From a checkpoint of a small mixture-of-experts model trained on Wikipedia.
Size: 17 layers, width 160, vocabulary 7633, 29.3M parameters.
Experts: 24 experts in each of 17 layers, 192 squared ReLU neurons an expert, 2 picks a token, a sigmoid router.
Below are experts of layer 8 (counted from 0) of a mixture-of-experts language model. Rows are named up (a neuron's input weights, with its number) and show model dimensions 0-159. Each number is 128 + 32 x the weight over its row's rms, rounded and kept within 0 to 255.
Before each expert's rows: a language model's description of what the expert responds to; "gets" lists some tokens that make up at least twice as much of what it gets as of all text. This comes from a sample of Wikipedia text that the model never trained on. Tokens count by the router's weight.

# expert 2
What it handles: Verbs and clause connectors. Verbs, verb endings and function words in running prose, such as indic-ate, make, received, had, to, that, where.
gets: " to", "ing", "ed", " that", " with", " be"
up1 [135 125 141 165 136 168 147 116 118 131  67 126 131 107 140 140 101 151 133 111 121 122 105 137 195 186 162 108 161 148 115  82 101  70 129 109  90 136 120 156  88 159 130  81 146 167 129 178 130 146  54  88  77 124 187 118 121 140 128  94 103  87 144 141 113 176 145  72 105 117 172 105  65  73 110  88 122 145  90 105 156 148 167 173 118 123  65 140 155 171 131  65  61 177  87 117 170 124 115 103 154 135 136  78 151 163 153 116 113 100 160 140 126 125 144 113 198 157 156 187 148 138 106  50 141 135 173 163 136 133  61 154 144  91 147 179 134 149 112 112 158 145 137 165  59 114 113 128 117 155 137  87 157 140 138 155 118  77 188 156]
up2 [143 161 186 124  89 142  96 158 168 160 143 148 114 120 134 161  82 129  98 154 121  72 125 114 132 129  91 151 134 114 173 185  86 143 178 165  97 114  91 126 142 111 116  80 136  52 140  89  53 117 136 113 101 155 130  75 111 101 171 155 119 120 137 122 187 157 138 175 130 156 116 115  72 112 164  92 188 160 100 135 109 141 144 102 134  88  49  93 120 140 115 104 138 102 148 148 173 149 169 119 112 137  77 161 107 108  74 158 199 210 109  99 178 134 142  85 141 132 171 180  92 132 126 152  78 101 135 166 100  89 136 126 208 140  54  83 141  98 155 144 142 139 133 170  92 148 104 152 155 156 152 117 145 161  88 128 111 142 131 146]
up3 [116 138 124 107 124 112  78 133  64 129 135 105 112  92 142 113  90 129 118 161  84 180 101 166 116  94 122 153 121 148 132  95  64 145 140 155 102 153  86 143 111 178 142 169 165 133 119 198 103  99  96 124 104 121 132 160 105 125  94 158 134 119 111 148  86 151 172 106 166 144 178 146 111  91 120 145 144 142 232 151 100 130 183 145 148  94 133 105  77 109 204 139 148 136  88  72 157 118 141  98 192  98 169  95 134 128 127 132  95  71 135 130 133 187  76 120 177  58 167  81 155 125  88 138 126  79 138 160 140 136 142 149 116  91 148 134  97 113 100 136  94  80 163 125 142  81 153 124 145 145 145  66 156 197 131 181  56 124 110  88]
up4 [ 77 103 167 184 109 185 143 113 172 191 117 132 153 139 111  94 131  96 133 153 102 187 159 101 112 123  84  93 127 132 130 151  66  48 120  91 113 124 166 129 137 159  81 148  71 139 125 158 120  83 132  99 108 176 122 113 130 107  68 113  62 144  98 103 126 139 131 123 120 124 143 127 121 123 167 108 136 127  47 136  80 121 114 156 128 101 174 142 122  92 196 146  42 113  48 141 162 148 164 108 131 135 102 109 177 127 140 136  82 113 115  51 146  82  92 109 134 158 128  77 152 109 102 100 109 107  94 128 119  81 119  61 115 109 137  99 100 139 107 128 145 159 148 110 215 122 160 117  78 138 130 137  87 152 124 183 150  89 154 132]
up5 [112 144  99 108 105 174 122  85 187 197 120 109  93 136 129 111 117 126  86  97 143 132 121  58 123 164 111 117  95 180 141 145 143  72  92  92 111  98 152 124  67 157  64 160 108 126  97 146  66 143 173 207 148 107 152 112 157 126 174 169 169 119 154 103  50 172 108 131 142 156 142 144  56 163 117 122 147 134 144 151 130 102  86 139 147  75 129 121 102 142 150 144 151 156 103  77 156 171 133 136 114 147 143  49 166 113 104 116  94 126 112  65 183 106 145 137 135 121 128 155 133 129 130 105 142 104 120 161 171 148 103 136 198 149  84 131  99  90  96 130 126 151 104 116 117  27 119 144 161 122 124 104 120  81 216 116 114 116 149 110]
up6 [124 134  69  80 197 135 107 205 116 109 170 141 139 111 156 139 148  86 123 161 157 145 136 112 120 179 126 136 131 110 171 104  94 155 119  73 126 149  87 174 156 115 112 139 132 174 102 183  77  97  92 166 100 135 126 162  73 112 164 127 155 101 105 167  50 161 126 142 132 100 144 114  84 133 149 125 154  94  92 119 140  72  86 147 118 138 137 140  90 150 133 143 165 130  78 140 155 117  97  44 190  89 119 139 121 112 189 191 143 109 190 164  93 151 133  92 163 142 144  74 115 135 175 128  91  70 124 119 138 114 143 112 163 143 140 108 174 145 186  91 119 126 147 136  98 105 200 120  69 126 123  95 171 119  67 105 105 100 168 132]

# expert 15
What it handles: Romance place and person names. Pieces of European, especially Portuguese, Spanish, French and Italian, place and personal names: Porto, São Paulo, Santo Nino, Minneapolis, Felix.
gets: "o", "ia", "a", "on", "an", "i"
up1 [184 141 123 122  75  90 146 158 178 128  62  98 127 160  76 121  91 142 105  88 169 117 152 117 127  79  56 137 106 124 118 137 176 153 157 122 108 116 153  99 155  86 138 157 132 149 142  98 121 101 118  91 136 126 140 130 164 112 162 126 172 137 111 176  68 118  89 134 174 177  30 151 134  88 153 121 128 138 131 146 107 102 145 132 182 159 111 181 116 123 149 139 152 166  95 146 111  82  55 148 127 111 117 189 141 164 135 146 113 115 178 116 127  96 156 130 154 103 166 166 114 175  79  99 126 126 173 146 178 169 156  81 161 180 122  65 120 192 147 121 107  99  88 110  89 175 126 156  93 153 159 131  89 169 135 106 170 195 122 177]
up2 [172  96 101 104  89 121 127 177 119 154 207 113 165 118 180 107 159 132 100 209 155 153 113 105 138 147  21  98  97 158 160 160 172 187  95  98 123 129 123  83 131 111 134 118 131  96 109 122 135 155  85 122 137  83 149 103 156 155 137 141  96 136 151  75 103 162 177 143 155 128 104 163  58 129 144 119  99 130 113 101 136 143  93 116 143  99 158 138  74  83 146 157 149  95 121 128 167 104 135 122  79 154 149 117  56 176 156 109 204  83  98 154 134 165 119  79 197 154 147  75 118 157 141 104 139  54  76 115 150 131 166 127 121 119 111 160 112 148  93 110 178 108 166 132 166 113 104 114  93 154 131 143 158  83  92 125 109  79 127 129]
up3 [ 77 131 144 148 168 144 117 107 192 151 141  70 126  50 182 101 158 130 157 126  99 118 195 117 110 113 175 124 141  79 124  90 131 122 114  76 120 113  90  92 123 135 170 101 161 155 160  82 103 100  87 174 130  90 161 118 155  19  85 152 137 118 129 160  60 129 111 121 113 181 128  95 167 164 106 151 141 207  84 137 110 113 125 147  99 102 143  99 193 138 129 191 160 103  88 167 106 122 148 142 124 106 144 161 134 179 105 206 140 100 110 125 120  94 120 125 160  85 124 121 133  99 102  95 123 102 104 118 167 137  81 108 119 144 113 147 164 148 179 121  89 126 120 143 157 201 119 106 114 133 120 122 173  93 128 185 100 121 159  79]
up4 [142  74  92 106  97  76 127 125 208 130 169  95 143 177  93 181 162 126  99 130  79 149 161 118  89 114 154  95 139 153 136 129 140 233 142 134 136 161 146  99  91 142 112  87  74 186  92 118 113 100 175 138 139 155 102  76 139 129 151  58 134 111 199 117 178 124 120 101  67 100 106 180 131 137 108 134 152 101 170 130  99 145 128 162 188 168 145 133 191 140 126 166 101  86 118 135  89 131 171  78  97 122 204 151 189 107 103 168 121 105  86 152 169 106  43  81 173 131 148 159 137 133 134 107 118  95 100 125 130 122 124 186 100  81 127 118 122  94 104 144 124 124 114 120 121 149 143 171 123 114 152 142 118 152 125 116 118 154  93 128]
up5 [123 127 129 129 126  95 107 173 153 135 144  81  66 169 110 118 160 123 127 104 138 111 150 100 108 122 125 124  87 158 142 145 105 133 120  85 167 163 133 150 128 154 161 152 143 105 132 143  90 146  73 114 116  97 134 132 161  76 149 123  53 106 180 115 134 117 136 194 143  46  47  98 114 119 123 134 167 100 111  52 141 162 150 148 120 128 180  94  56 178 140 101 116 170  89  93  75  91 171 112 102 118 129 103 109 127 123 168 120 144 165 135 172  84  87 127 138  79 145 178 110 132 106 159  33 199 129 147 179 144 161 149 144 133 160 131  86  98 153 162 118 137 142 122 100 148 164  98  82 181 105 130 101 128 116 131 116 108  96 221]
up6 [133  95 112 104  87  84 126  95 133 139  91 108  97  85  84 147  99 175 159 129 115 162 113 155  96 138  94 121  98 130 105 115 106 120 124 214  49 114 181 176  94 127 141 145 138 160  94 113 150 152 155  98  77  64 121 123  85 173 138 102 171 180 117 108  40 110  38 127 124 113 152 153 143 116 118 169  91  67 115 178 132  71 146 129 113 172 159 168  76 164 123 175 103 109 117 117 108 152 156 137 115 123  91  80 145 157 111 128 132 170 133 127 104 166 161 120 121 126  75  92 158 133 142 133  75 110 106  93 128  59 124 177  94 100 128 143  66  93 102 171 106 113 140 155 141  81 161 131 118 153  93 167 113 115 153 146  94 143  76 155]

# expert 12
What it handles: Commas, conjunctions, LaTeX. Commas, and, or, is and similar connectors in prose, plus backslashes and symbols in LaTeX math; also word pieces after d, like d-ug.
gets: ",", " and", "\\", " is", " are", " or"
up1 [123 151 102 110 118 131 187 105 111 147  93  49 157  79 163 138  91 121  92 143  77 117 205 117  63 149 130 134 118 159 126 124 143 110 121 137 167  83 110 127 187  75  83 196 151 225 127 115 182 100  91 137 121 116 113 109  80  88 170 112 107  89  99 131 135 179 126 140 115 113 127 128  75 151  95 111 116 139  94 143  81 106 127 109 151 119 156  98 134 164 147 139 146 174 151 161  83 154 105 206 100 141  88 158 127 122 188 152 130 123 149  97  95 137 163 110 102 141  86 150 109 140 132  85 129 133 137 171 141  73 132 112 136 130 158 141 149 100  66 189 159 142  90 128 148 134  41 125  91 166  84 129  80 137  89 125 103  88 131 166]
up2 [132 122 158 112 126 109 162 149 146 151  65 150 113 125 125 107 124  83 137  21  68 137  91 129  92  88 138 114 112 189 106 177  58 153  90 141  57 136  98 134 234 103 129  97 122 134 157  89 108 147 151 121 147  98 118  98 164 174 114  88 140 148 150  95 122  65 151 115 156 124 120 157 129  99 135 141 120 136 168 153  90 122 143  85 137 122 126 117  87 152 180 108 153 124 195 167 117 137 149  97 144 174 109  80 122  97 170 126 186 130 136  98 144 109 169 139 122 142 103 123 156 173  72 147  96 129 104  20  93 113  88 145 138 164 126 109 150 102 117 135 155  99 122  80  71 169 125 160 121 201 131 118 141 133 112 134  96 108 123  97]
up3 [ 91 132 138 195 142 128  78  93 128 112 130 119 160 137 117 122 142  98  99 153  53 108 144 139 161 115 158 192 113  99 100 190 133 121 114 162 140 167 171 103 103 143 167 152 150 125 124 125 156 115  98 218  93  69 160 111  78  65 151 112 106  85  96 134 115 129 123 146  45 163 173 110  95  70 151 104 127 109  87 128 112 139 142 120 132  93 106 121 104 124 155 168 130 107 201 130 128 129 114 160 127 145 144 120 156 131 102  97 118 120 135  88 100 107 112 142 202 120  56  68 125 178 153 101  93  75 115 131 153 131 181 105 103 106  74 130 117 123 122 167  97 198 127 141  88 120  97 125 118 153  59  75 173 113 160 140 151 108  98  70]
up4 [131 130  97 187  92  95 158 112 130 124 145 122 160 138 174  60 140 130 102 107 164 118 119 184 101 117 180 116  95 174  63 120 125  76 171 139 105 121 151 144 148 113 145 131 140 120 135 206 129 115  73  36 126 153 133  88 132 116 175 183  81 166  83 157 115 101 104  72  95  27 174 102  44 116  86 162 123 170 123 126  96 101 130  98 109 115 133  89 194 169 149 183 144 152 113 149 110 104 115 152 122 148  98 115 151  97 151 111 119 173 136 143 140 140 165 113 169 155  86 167 150  93 137 172 147 148 153 139 105  90 134 143 117  93  72 124 112 127 124 119 144 163 162  66 104 161 158 130 127 145 101 177 128 134 122  90 154 152  96 107]
up5 [ 82 105  98 205 142 178  86 134  71 117  73  77 131 129 158 124 131 137 145 166 125 169 128 109 162 123 126 119  55 157  90 150 140 152 110  81 166  99 101 163 150 181 149 105 124 103  89 119 141 111 103 115 146 139 129 142 149 112 116 151  86 136  86 127 196 161 155 143 137 133 202 196  77 149 120 120 133 126 100 102 118 127 123 166  65  92 133 130 113 124 142 110 103 127 131 156 168 124 129 132 145  53 122 111 106 142 118 209 208 155 125 150 124  91 109 154 170 112 111 121 172 136 104 124 146 158 122 123 149 121 122 120 156 157  52 135 111 144 162 153  70  44 137 160  76  90 161  81  97  56 186 111 157  71 143 119 125 104 125 127]
up6 [115 145 129 100  98 158 140 129 162 113 112 116 105  84  78 114 120 131 129 173  86 154 148 161 139 180 121 101  95  97 150  96 151 130  74 139  70 126 107 115 181 120 136 119 154 148 146 166 134 125 154  89  93  99 177 129 139  51 127  87 107 147 171  79  95  98 109 142  96 134 164 163 147  86  71 119 127 142 161  72 142  67 144  82 173 190  93 129  91 179 131 153 169 118 161 119 146  93 159 193 138 111  95 149 150  51  77 180 137 122 138  88 119  46  91 115 169 114 176 152 145 109  97  87 154 147 127 101 146  87 116 141 139  69 114 185  80 141 142 108  90 117 162 102 142 150 122 128 112  90 148 155 118 176  65  98 143 149 176 101]

# expert 22
What it handles: Word-initial consonant pieces. Short word-initial pieces, often a lone consonant or cluster, such as v, sp, f, p, ext, as in V-f-B, dec-rease.
gets: "v", " V", " p", " f", " P", "h"
up1 [140 137 150 146 141 156  97 136 168  90 163 138 102 118 162 143 166 133  70 144 108 156 153 126 210 111 120 153 157 175 108 106 108 138 118 177 103 157 121 139  98 131 105  98 197 130  98 134 123 125 111 147 179  51 154 149 107 140 165 120 105 142 103  89 147 164  34 166 117 116 140 113 136 122 129  99 119 158 114 132  96  84  90 132 132  99 107 120  88 147 187  84 106 124 106 134 182 152 162 143 200 156  54 102 137  88 196 117 174 155 153 135 121 153 173 126 120 111  95 146 166  60 122 112 150 134 153 120 153 143 127  97 109 135  97 173 111 128 152 166  94 116 180 171  61 134 191  97 118 173 104  56  77 163 122  97  92 135  78 142]
up2 [ 81 124 131 162 162  97 125  91  93 152  48 159  93 116 106 116 141 150  98  58 117 148 110 173  86 158 137  77 141 169 204 119  98  99 169 124 125  93 102 100 134 157 106  85 107  89 117 141 102 147 181 154  88 160  79  90 118 170  94 102 121 133 119 110  93 114 108 195 128 120 138 122  85 117 116 147 104 116  50 198 130 124 114  90  62 172 122 112  89 129 173 122 137 122 122 118 149 197 124 130 201 129 157 117 132 130 139 110 118 123 173 180 101 140 171 137 147 129 132 139 172 156 133 101  77 118 111 133  89  80 115 128 119 168  62 122 177 118 171 135 187  95 189 146  68 176  90 141 102 149 145 101 127 160 102 133  84 121 156 131]
up3 [ 92 144 170 118 120 147 137  86 111  84 106 160 100 187 107  70 182  97 176 123 129 117  78 144 160 159 119 141 117 105 188 106 115 155 143 181 157 133 127 125 152 162 133 134 179 159 148 174 126  87 145 132 165 139 113 111 124 209 164 117 142  63 144 151 118 207 156 104 123 162 102 129 119 117 126 141 220 194 107 100 149 136 130 105 108  98 136 186 157 147 134  68 160 117 140 130 113 120  87 140 200 109 133  96 113 125  97 139 151 153 106  66 137 179  89 132  88 138 130 146  93 144 208 116 163 166  78 162 131  98 139 107 157 140 101 100 137 180 115 124 102 160 134  82 143 152  65 104 143 143 132 137 155 120 110 173 178  74  81  96]
up4 [ 55 176 149 168  93 120 109 166 111 136 154 103  93 111 114 125 157  97  86 208 173 212 148 126 142 190 117 121 133 132 113 112  77 140 161 204 143 112 156 134 146 112 174  93 172 131 114 121  82 123 174 111 164  95 111 174 130  82  83 142 176  94 126 162 117 111 158 151 144  96 130 125  66 110 138 112 131 127 150  93 135 123  85 129 159 105 141 146  86 107 154  77 158 121 191 167 109 173 131 102 171 134 118  90  90  84 102 154 159 109 147 163 121 112 104 225 111 189 134 105  92 158 116 110  53 135 162 123 156 134 115 106 107 182 113 119 146 117  84 154 102 141 109 163 162 128 146 165 127  92  83 122 125 149 109 133 205 130 149 151]
up5 [107 124 137 144 142 106  68 101 110 162 183  90 161 141 125 103 147 124 123 106 118 109 170 139 118 226  97 172  90 121 125 145  89  71 159 106 114 155 110 146 113 105 189 124  68 146 127 113 132 101  67  90 169 133 122 136 100 171 139 150 138 143 147 104  92 130 145  98 130 150 170 147  94 128 145  69 156 214  91 134 145 162  97 137 148 137  99  58 133  96 122 170 179 159 124 157 124 102  91 145 144 133  84 186 126 162  65 128 115  74 134 101  55 123 142 145 107 171 115 143 168  85  80  77 168 157 167 113 119 116 113 166 154 117 168 135 147 116 145 101  94 126 165 187 118 107  98 112  25 137 118 106 135 147 136 167 154 110  86 159]
up6 [115 175 154 163  99 122  59 136 158  80 102  74 104 137  88  99  91  89 152 104  84 194  44 140 131 175 112 125 148 104 178 147 101  97 158 103 100 135  89 171 146 122 172 168 138 135  84 125 146 161 110 138 153 188 142 181 163 153 148  98 123 100 143  87 173 146 134 103 111 107 114  87  96 117 114 170 105  92 100 123  89 102 140 110 160 119 139  72 100 148 153 112 142 134 179 142 180 117 164  96 134 135 117 142 106  78 134 114 171 137 185  71 142 174 218  80 210 126 135 116 147  64 103 100  88  96 101 109  88 146 135 151 141  65 163 104 130 105 163 152 141 106 118  89 122 162 117  95 122 118 115 122 111  89 151 145  85 130 171 129]

# expert 7
What it handles: Conjunctions and prepositions. Linking words after commas or closing brackets, above all by, and, with, as, including, often in credits and taxonomic descriptions.
gets: " and", " by", " with", " as", " to", " was"
up1 [177 102 123 141 120 181 165 123 177 126  89  99 147 164 123 141  40 107 160 135  66 103  73 124 109 144 165 123 135  88 135  74  97  91 106 101 126 120 173 161 135 121 126 151 140 103 187  70 137 102  49 107 116 174 117 115 127 172 195 105 118  74 174 133  73 189 134 106 122 146  98 134 115 124 153 169  74 179  64 131 150 130 108 172  98 135 140  84 114 120 178 133 134 107 127 156 167 157 113  88 112 102  76 186 159  77 134 137 130 175 108 170  98 112 122 139 117  93 105  95 137 145 130 162 113 128 133  77 133 153 200 107 177 113 118 118 132 122 154 138 127 133 121  65 138 131 125  86  81 138 191 173  98 138 162 139 179 156 107 127]
up2 [147  78  96  87 179  97 200 133 122 110  93 102 221 169 177 136 151 137 120 137  95 144 109  72 119 118 134 116 147 103 105  84 154 110 156 154 121 183 139 144  90 144 129 109 137 167  82  59 163 119  79 139  83 155 178 115 158 125 158 170 122 132 105 142 181 138 167 145  78 137 129 158 109 168  74 115 112 120 142 105 126 119 133 156 149  99 131 104 102 151 206 129 111 158 101 138 188  96 131 111 160  69 158 184 136 160 105 126  90  93  98 121 129 167  75  28 162 100  83 170 121 140 116  76  82 110  57 122 138 130 174 128 180 153 118 118 116 104  68 157 133 152 159 134 152 154 142 122 121 125 162 161 125  91 124  90 148 144 129 138]
up3 [138 188 162 106 164 115 183 123 156 129 119  83 108 147 188 109 182 114 118 165 103 139 111 134 132 110 111 125 117 112  79 170 117  91 124  83 120 102  98  45 110 106 162 107 126 144 144  80 123  83 176  91 125  91 155 185 170 172 112 155 108  71  97 151 107 141 112 175 119 129 185 136  94 127 159 123 116 170  54  62 154  74 140 155 101 162 164 146 100 125 112 103 166  92 114 107 108 177 106 127 143 140 162 103  78 150 119 122 151 117 135 163 100 141  89  93 119 129 165  91  76 114  96  83 148  57 132 113 135 153 165  89 194  90 113 147 108 113 167 105 126  86 102 132  60 169 187 114 158 152 140 165 115 115 136 138  97 200 151 128]
up4 [134 159 115 129 109 154  93 195 112  91 145  82  98 181 107 139 192  74 145 164 159 177 114 149 148  99  97 123  91 142  97 153 135 141 112 185  90 131 150 159 146  91 151 143 138 147 102 172 127 114  80  78  79  91 144 115 146 165 165 133 100 101 129 133 127 107  82 170 144 108 172 136 133 111 102 117 143 108 149 203 135 100 146 137 110 118 131 176 127 133 106 239 112 183 167 101 123 115 127 147 165  91 114 137 144  96  62 168 168 123 133 104 149  81 131  55  62 109 101 127 112 116 155 110 128  74 129 190 141 131 103 115 166 117 114 149 160 128 156 104  67 111 118 128 118  81 124  99 131  82  47 114 138 179 176 106 153 124 140 192]
up5 [119 216 156 135  77 155 140 148 147 157 124 109 171 109 101  89 160 146 136 119 184 188 117 125 114 121 165 106 109 174 164 117 153 188 180  88 104 140 172 130 157 169  99 144 188 131 141  94 127 118 140  96 167 134 167 139 149 148 158 108  92 117  87  33 127  85 173  66 160 171 152 103  92 172 128 101 147 153 139 124  94 177 132  95 112 214 112 194 103 122 166  84 170 161  98 100 108 133 179  91 111 122 114 166  85 131 168 166 141 131 167 172 112 165 142 110 108 133 113 127 132  74 113 146 167 124 115 100 105  95 157 104 136 114 105 125 180 124  75 124 133 144  74 100  79 150 146  90 169  67 119 126 164 124 120 124 140 151 102 133]
up6 [117 144  79 161 104 134 134 103 158 117 123 188 126 115 181 155 108 168 124 131 162 156 104 127  98 126  73 113 110 173 114  89  90  84  98 168 140 147 121 180 136  94 107 137  97  92 101  90 169 131  95 104  96 106  66 117 142 113  62 150 121 100 139 169 100 137 149 102  96 107 179 102 133 188  97 110 145 105  91 139 159  96 169  99 152  87 125 150  66 161  72 151 101  81 121 122 162 132 129 133 134 138  59  76 117  88  83 145 167  94  92 119 139 173 119  40  39 106 103 128 109 183 128 123 176  60 144 114 108 175 156 130 163 176 161  50 147 156 175 122 114 104 116 134 103 126 156 147  89 113 128 167 124 113 125 160 131  99 144 139]

# expert 13
What it handles: Line-start capital letters. First capital letter or token after a line break or table pipe, like name initials in footballer bios, quote marks, and table numbers.
gets: "S", "M", "B", " H", " S", " L"
up1 [112 127 105 143 182 125 131 122  93 100 132 123  87 108 190 134 169 169 191 135 124 147 122 175  84 131 146 138 171  79 165 108 125 120 132 118  69 131  82 174 145  76 155 127 167 177  93 100 156  96  98 126 196  87 112 144  60 109 170  82 134 127 179 112 112 170 158 122 148 120 174  82 146 133 191 127 185 173 122 143 176 114 161 102  98 135  88 144 144 147  98 146 151 182 126 130 144 114  90 127 107 113 128  91  89 109 121 119 120 146 108 198  90 109 130 153 119 144 129  96 117 162 163 128 117 129 131 177 140  95 170 189 141 194 113  84  89  54 110 127 112 105  63 162 185 120 139 113  85 136 123 120 104 135 108 136 102 205 142  67]
up2 [149 150  69 171  92  75 143 102 177 131 134  99 134 128 123  89 107 135 148  63 160 179 123 108 131 124  57 134 105 111 155  78 153 139 171 128 109 120  99 102 121 105 142 174  88 152  97 120  91 154 121  98 143 104 113 149 146  94  83 130 199 136  63 123  80  98  67 127 141 165 163 128  89 111  78 136  91  87 102 117 155  87 115 154 147 149 114 132 167  97 140 148 232 114 134 155 110 162  89 136  46 125 114 150  94 157 201 178 129 122 101 131 141  68  56 117 132 129 125  98 163 127  87 100 109 124 141 121 113 103  85 158 131 140 109 101  96 148  81 157 142 109 130 112  91 126 141 132  94 105 124  63 116 133 143 169 133 148 191  57]
up3 [210 128 120 187 133 119 132  98  84 162  59  94  77 125 156 103 125 143  51 163  91 120 144 160 128 173 167 118 127 132 101 163 171  98 181 118 112 201 111 149 125 128 117  75  88 121 129 114 109 109 173 117 172 121  79 133 129 160 136 174  74 166 112 161 153 150 123 154 125  90 126 101 129 160  98 184 128 167 150 176 148  94 109 114 154  92 114 111 186 154 152 199 113 144  96 133 100 124 146 141 109 132 124 156 101 144 121 140 142  52 163  93 152  83  94 168 100  78  83 118  80  92 116 160 102 140  73 113 103 116 121  62 113 142 109 156 169  99 158  94 101 145 109 121  78 111 204 137 107 100 150  91 130  76 116 127 111 170 144 109]
up4 [139 144 149 148 104 105 119 101 216  95 173  97  73 141  93 134 123 157 113 101 127 160 136 108 125 116  98 129 108 121 136  90 129 125 169 137 138 136 111 157 120 144 160 172 149 183 168 115 149 135 141 105 157 184 109  68  92 141 136 185 130 102 139 182 131 111 169  71 158 109 156 118  66 139 101 134  87 132 156 127 210 145 138 171 104 107 147 134 162  68 186 167 144 165 134  99 148 107 149 139  73  98 140 141 132 118 142 149 185 151 154 196 122 210 128 116 124 176 127 154  94 100 151 132 186 123  77 114  60 146 173 127 149 113 133 132  72  86  57 174 157 171 159 144 163  88 182  96 149  88 161 146 135 121 128 103 100 151 175 134]
up5 [167 102 182 153 119 103 173 173 120 142 118 149 126 144 132 115 120 150 145 117 188 187  78 123 119  80 127 110 120 155 170 167  83 125 179 129 148 140 154 195 135 112 115  52 156 178  62  97 103 103  94 145 142 112 108 111 139 125 125 141 154 129 118  99  94 109 159  95 173 123  97 151 154  80 133 185 151  76 123  61 152 157 165 114  88 102 178 119 150  87 117 151 168 136 105  85 175 145 118 110  72 148 121 144 108 136 100 124 116  73 122 166 122 127  83 149  31  65 132 135 111 124 107 143 103 105 109 141 157  92 174 161 163  67 115 168 105 167 153 204 121 120  81 108 138 149 180 136 117 121 128  72 134  99  70  97 103 158 119 128]
up6 [114 105 143 131 134  99 149 142 110 111 159  93 154 146 151  83 138 178 106 108 103 119  96 108 111 152 109  51 137  97 109 122 150 161 106  76 166 196 180 148 105 136  73 107 104 127  86 121 164 138 191  80 173  82 162  81 118 146 154 175 124 161  95 143 107  87 132 140 121  79 147 150 155  90 136  77 164 115 131 116  96  68 119 135 128 167  96 163 171 128  93 136 129 108 200 138 124 109 152 101  86 118  98  92  79  54 125 120  98 146 131 117 131 111 155 134 145 103 155 141 110  90 137 116  49 154 170 105 155 151  95 111 114 163 111 194 154 189 141 130 119 176 134 151 110 156 106 106 139 150  95 163 160 201  99 156  72  53  81 102]